python train.py --n_layer=15 --d_model=128 --n_experts=64 --experts_per_token=4 --d_expert=32 --d_shared_expert=128 --activation="swiglu" --moe_layers=[0, 1, 2, 3, 4, 5, 6, 7, 8, 9, 10, 11, 12, 13, 14] --router_score="softmax" --normalize_top_k=false --routed_scale=5.54 --balance_loss=0.00362 --balance_bias=false --router_z_loss=0.0001 --init_std_router=0.0349 --lr_router=0.000559 --vocab_size=8632 --norm="rmsnorm" --norm_eps=1e-05 --tie_embeddings=false --optimizer="muon_variant" --lr=0.0099 --beta1=0.9 --batch_tokens=32768 --seq_len=768 --train_tokens=287500000 --steps=8774 --dataset="wikipedia_en"
Below are experts of layer 2 (counted from 0) of a mixture-of-experts language model. Rows are named router (the router's row for the expert), gate (a neuron's input weights, with its number), up (a neuron's input weights, with its number) and show model dimensions 0-127. Each number is 128 + 32 x the weight over its row's rms, rounded and kept within 0 to 255. Numbers have three digits each.
After each expert's rows: a language model's description of what the expert responds to; "comes after" lists some tokens at least twice as common just before its tokens as in all text. This comes from a sample of Wikipedia text that the model never trained on. Tokens count by the router's weight.

# expert 60
router:120085175115145069130128122129050089177142097123132102098153146122130181178117118132112121101144181111159120137190089131104172157083145093112188111108155102141164076166115098153168118187104081085125124124137078092080092122120131144156151143120082048153104136127122116173078172193137131134171141068163169131129156099116100160142167097131113113118076095151143135088180105107118115184190
gate1:117128128151135148078135127177103154164131100152184078161102116125187186109153150174121077140148074057147043065112130116119107138153108159106116200132093110152105140140140129121123103122122131107152134131159127085189105147095189103171161091087109126140153148119155148136169164123130174147129150024175095170089138154110127093136173122134099150149131178126134088141139117070173155191154
up1:124077141158128102069065101154112133162156162150153144117134126133165174132088140126132129086113108103163089145123114112098129131088117139156129139099130111173141098175125104119108089112111136111095153136201131148204124144132118100157130206163106106152153207146156168127153144116093132132075192034181071179113101190098083072126164130187125107108108184143138077155129086140150119139102
gate2:135148149172134094138075131111134111150105139132142178209151186095124182129158169157119131102122185139144184210058121182154108112064182128098081145115104117134190157196175148131133135114122139158163106112134116113144113167089123162156145137037092103158109099158142121135116128146072127148159084144138116137139147077096103181161163125161102096079135123092100167111115120117062116149144
up2:149143095150127108134120142105098183138141151088154098159118159146152160148171126160122183138078120144164125178049092175194138139100184103131102128199138112147166143125179107158122122102135156147129130136171147095217144166067121171168112128051125167201095077115116135100140122157126094134151125130180164127130118137129120190181107115126084077144147086125136148083133114117047109152145
gate3:150079150175138108125152096177076124138145115059099147108187098024159158166084107096108142158154195155129144116138175101116103094118117164175146082081089116197148109109120149158136140122159091134092118160106181094199162119093078150087120116122105169182116152118165161099138128070170127132102127145121137133100135133129100138148140109095171116113086110131100118184136122089125218134124
up3:125090123097190134087128141173161151143077171123128152163124130128168114127141071165149100155081137169166095113145112143097146103107201143113122160131144131143167181102200175125154127157122130037134110117103113062030096136135101147104180100155113123146119108088112144063177157112138123127145151163074050133096186100130157175143073103121138141130148088100109164155157136149106140157132
Nouns after determiners. Head nouns or noun stems right after the, a, his, such as size, population, role, album, career, and demonstratives like This, that.
comes after: "the ", "a ", "The ", "his ", "s ", "an "

# expert 45
router:083128097085168117138087164071090052122159107123128099098133124129136136185095122096082131083087147118124120164144098118074138165083132086094136078109143126128120108149204128145164123127133113112108123164132084087074146133103144181105198154087071077131118127149130136132102154111172124119150185057158168119101179107145073166083156070122160092110089067164131135077125108129102090126161
gate0:160134075172102131201131090103120155129092092158093125106109170161119141142106150176055068133119161114154146056137143154171153124133145090190138185165134115148148088132131117169156152136156185114142089127210090175119155172122167163156149135121135139177056138164105098157150171180118135125130127117094200118140106178142121098118076089123084161133128121146170108126180163109084109114150
up0:085095139131136093110094125110116124194113144152174161125135108147089128126121123076134084081093159134134054197099122111149093181123172141142147116113102148149133172093138119142082099079082160134154155126157206103106161130150183119115119108119149100097167129181198146079137122159050151157140161151171173066111159107137100178099132140145147138137097197120153110125074152116178128085185
gate1:132150115160089132105103071149143098148119158130082070081140134151179129130151109149122073142110115112136121136120096107137114134081108103078135059169139098115144104148154089166116164165081175192175129100149098124126135145075175110165175143159083127102126147072109146140138167157169101119128122123140115184047136062123068106071176037122102088129136145186111147124161140094069126123154
up1:162114141187092118115149162094130098113129129122063097058152108179062143168134098106149120150097141135140097115163136153084200133127144074085107116142143124124160096130133116119080104184128201159151104059146075093141125135098121138128147115132093141163082156115111176148155140194185069096099103108145108121098113098133048130093076076146134162128116125135183118102167153122067138188131
gate2:175155109110125109123111153092107090187137134091117089080154179143150069129143190160121114162129060131101178117134138149151170127131167140160169149078137092111127116094106139121105142165140129184093063112132138154113104123115075129111163106154131154110065052114065084106115138165126163163151147104082141223102078096142123153130152171105097148119168090198100120131170124194093139127139
up2:090133168120136154147081136139194131111179118135155145164094202195119109134099165141109124113159094178138147119159036125133148153119061143154138137161112183120096155082119132128139133101164140168114072087127113150096158047183141153103176149144138089180151113141155176113123120142157121105158170115135102138140076163155162097129091065178121114092160127134111143078183139156177149162072
Sentence and line breaks. Line breaks, periods ending sentences and sentence-opening The or His, notably line breaks after dates in match listings.
comes after: ".", "|", ")", "==", ". ", "==="

# expert 31
router:105132113072152116159077202150065046142140112154138104115134101130188139142055107158100110101112171107130115127131115136065146125091154072122108123083088169082153081152149101072189142166128114138111101128085089112088083090120173124136152154139075117195153152104153152160131143155129119084177174139173114126118111091161138177136160106089122049122151142135137134126136141077141114190131
gate0:125116202102150119113075053153141122074121110165150108116131095141081176162069142168168129148112157161120177148071110089108094137175100137090154125166090113128105134159105085123196149122108085166096134109170123116101080055110171119112180123148130142138154205115171100138101114093115121192172115110134086108116115143106150125131143135100232101086099116089140129163146139119107134177107
up0:146121116148140110092160148112136140156097084128091093100119116189078111187096113084118136171061118132113163124095141089116118149140103079166159144137142157163121063076155162104112111190118195091078086125125172136155157131149121108168149121175085146087126133093143152092134133147058092080079135098128100121154075135106058096115144118105110109140160089204157185127097108145120047111120
gate1:182158188168198132132096143117129136141120070133116067115150134149157137122182119108107128178117113157128126150083110129161136179145107110119172099112173099119094142168124102143094097061143119117111142186183124158164088158128091142155134079141074074141131143105165116137161119183132106135110170212110113141115106090133150116054120156063123062148143134153220076139120110150163119171149
up1:179169177114129108152107143145174178161113134133124134147132143126087142130154127112124120163101135186143141113127100129183072147122159123066149082098160109133098128140120085134109096057147141055132154174171099174167162123127057165167110111142100079103121131128149065169106198182140114092108195182073112132106115118150163145064113157096116093128138092112196096143127185133162147173129
gate2:181165122105111081148120160132162155119077162105156142117196173118094120133100122132133141171195160176191113101129069150142200167159160129145143149126144125154187125098094153139126094109165081186106134143169053109161110172120106156131123078137171129095156126110133073145129119079130127115170167153073195116139116149141147163123087076143103156154104127110115133095101172117199075120074
up2:096106141090172114121124108151167167149109114092122130112141130136103133142055103091197163149169130153118158108101139123115144077112119129116122113167183130121081067129138130154101123129143145060147132136105150123098156179098196118145121171150135126073144063142109077110083089126141137188122132117111093174077119121139148090123114219072148151078132114206022156161142135154108161117157
Coordinating conjunctions. Clause and phrase joiners in running prose, mainly and, plus or, but, &, who, although, however.
comes after: ", ", "and ", "s ", "or ", ") ", "es "

# expert 35
router:112153158133126062117041142146101090154128112120132120130118154121170123166074093131109124087127155122161104159104105064092098151100102137096148097138109156092135082162148093131123157142103102095100045145091111152110081072107179169139214161103132087154143173157096151139120171150162117092144142130159128146111157067134092206108155133125128086074143094151134091059115120116107064143174
gate0:161128095134127113122127096132083110162106070122128106133108178097135116157133084161174173074133114133132201213063107085161181199101182096104074078142078170186103098128132109148181077148091146134132182142179130104106150151099140117165136117120190113122115125140178104134119151180062129147138133121128123104166126131152136106127100160137088094153173144081069120123142147161179095128125
up0:099118117131139083105137145169098173108167068192105090122076114071126126125141106148121156083124073161142123157133115093080117103136144066139072137139111127115126148145178122132128110126060079159137184157136114065141089047079162098136148167156123107115160160096107119159095147107108130158170129087156096164189151118092117110141191088180150067136146168149136160159120111114108051107085
gate1:147117152097157163156096089130096075135129147126094104054084098106133117122120156168185087150115125156133142141102141053098081102120080156143099073127071146156160125196176149153121131147131065111149163175130125127165081147129161102120145065181143197137061108106133106109132126126121139107166037160176138125128140113129139166194138127155146088165126116133182141089091099157153151161165
up1:095077210111155126109110133145093133146160079051137103135147111078104098131120091112099167096124152116115094118155178085104101113152087211127184126094138106113151102103151129107067116135112156129183136086089151055099117128092132178168166191141135150186099135117173092135144118149098132123091054191160136109109150074116133159147152095136163153153138106162115178131116145102091098157171
gate2:078139152146183165163140143149108101165158117179141197102102204147097138104148091114142172128068057150125129177109154130116140120146160100122100131115144196143162115158101157149110156179107089091122051165148079148165169164129079154131178119113151105086091128152096183111122137141148136110141184175121113145141124077141096124086142143142122127172186056153059141141114164143177111146144
up2:111090122104177114095115103160137084168122101152121166100145039088097163137105119118123147119049098109131149172112105143078193124128090110138110117120157154153167059170155146105205036197109085120139150123089126108153095148122126113129138128081134129104141140086071116110107087142124213176141099094072122123115154121122098149153146139100098186153093139145173114130185137140131113096158
Clause subject pronouns. Relative and subject words beginning a clause after a comma or conjunction, such as which, that, who, he, they, so.
comes after: ", ", "that ", ". ", "which ", "but ", "who "

# expert 39
router:114104153104195091106083168162095111172182134131123112111171193159175177134087103136095110125132158148121127181160114152070111158093139147121146057126114136117152069176126124136206170139133066107116106111099131137089134125153152137086199135106078131144169176189112171161068161180185106117142177097161176102112133133109126109093158087140154097096099115147108103088143103095108114148139
gate1:084105103164126117184121179127091118149168072118047143142156092112137079129104145162102193117160122094182113158146170145127078207138102144133117134099165122126151132097180170096132137119141149150180141109126041167130123102084183095114109149163076150110089064126114079163076148115144103069101121076090146128136073104169152107112126103110113177179144108098112137112098155129096128161108
up1:107148174119122142069144082127177125121105186142213103128080084171126195153158117103141116129195162161112123152158132113173170102082156068136135163153108126168139117129149117169155136117066105125043150185126155122164165120136136122137169180136167120159137152128116135119114134115132124197184154183154114150054180135127078141153127133113152125076110098177156093188151140172137118120132
gate2:168154208097150124151125135149122141110118170130089136184134166144182116105164132129112113104176112183122065052181169107035093138085140138140099071127140110171119130128138113061102108141177116113084049089119079161122111042123192150094108144132123169169099122141079129131134169137179153158158093112141104108110160138090127130128134135162144085102114145096124130140106131099120117185139
up2:148161127159087114113119107086086126040104055083080112118140106097130130084108118130171145147091087107161135185135127175182158120119105163125081133086133147100139079167066181164106148157175123112162158125110196073140105217119124152122138131121152182126159100126166071096093125139107144115147102117151112158069088181108084158133125132181100133091104098126130164098162086100110132123158
gate3:132134110122081105082132101161173149160147151094116124102129140084139142140128116107162113081103132096148181155104195066076098111168123176088121143114127158145142189079134143165147159153107099028134101119145091153116143098140145112077105137088083176052131084135069166132099146113172108123120141173114077155124169081107150124067134158133135135116174136172196139098182106162121102180134
up3:139080144112158094142154174113076165112144148142161123086113143096130147143158081162117123096045125139103083133105103113142099173125134180095161128156180172104124137160107159122219127104120106150122167111063169106128152166124190095114160152120094123038110121149127070148106183142187160122153145135149106122107155165096056119090108138123121110081163084101188108166118087097153081145129
Copula and article. Copulas was, is, were, been and the article a or an after them, as in the opening line was an American lawyer.
comes after: "was ", "is ", "a ", "as ", ", ", "It "

# expert 17
router:115115148110129102154126156168055081128147119090148120116113176128175127208097099088087147105073147126149075097121128080106114128090141107084154119069123164084144085134150151123140162142105122062060061171077107140116122093131192174105158143097094094125155130179088143151130187151146152057136166123139133095116148115159101194114156107114109132096130072168122108093120093116144094168166
gate0:136141106168053086148188138076147087114110170163136163162080152134107133129170136159152074158159105123166110087066183110103109108208068150188172106063165102122140137142180084139126141170162166150112145142153137147138138143053161134136146126058125124140147103203129106091126112122135159101135148163159107112114140145112155174180086148144129075126155096100120092129145122132161074102107
up0:120104110099143181117072106138152135102108091125111128076197133154151143125092165110138122117129116086130143142180126170104104098107123104142133129169107091163157076125070140171164094111126152139146155124122136171083112144127057166082166096086076151113090127042148135139106136101032152149095134135126189149094143173091095106123137178106172078169089133118155173193141184108081161147129
gate1:130154116098156109171163110108133096149142195161127152155130186161110101088114176136104162115147106096139102153175110140059145094146130174145130091129079109166092058078131099148143124114117111126123109086107195188108118196147130125131162173104131156124065168208070103098140068146098136165122146083182108169121139127130117093131142067105121167111050125135120152167111130166109116146180
up1:153156128191138115133096146116121183117123119079185078072103144122105107126123067159096133192091112139112232149131123131103141135136119151100077124109093143123135185129107120100168111097166125164170119114140108094083103096125059106148101111140134171138167120098171156129135140102124142052098133086161113139193108116127091146073085184114145137158173106097103150064117141117158156077053
gate2:146146094162085167157090154144063062067210069141124138107197090145097077119125111087157126150105120136124158149080114094152091105137174152144153122172150132081129136145171151098156156103157104103158171141124178147124141116087089083145093182143095160133135111087100130109120170143143134156143078178170139190152166128096140123184129143098182143094060150175131073123114135135097123169114
up2:058090082121168062097126113175191099218101064164153117137157142097141124111066137151094051115161098161142140149152153139083122157105154117131162123185096129205064131120159117148108165095107131142104148095141155144141115133170099107127098218122086086090168118140115133164129104118143114111107138113126110175096134130133140144118172156127108150103147118066080146134156061103109158111132
Clause-opening conjunctions, commas. Commas, sentence breaks and temporal conjunctions opening a clause, such as after, when, until, during, often following a date phrase.
comes after: ", ", ". ", ".", "==", "s", "==="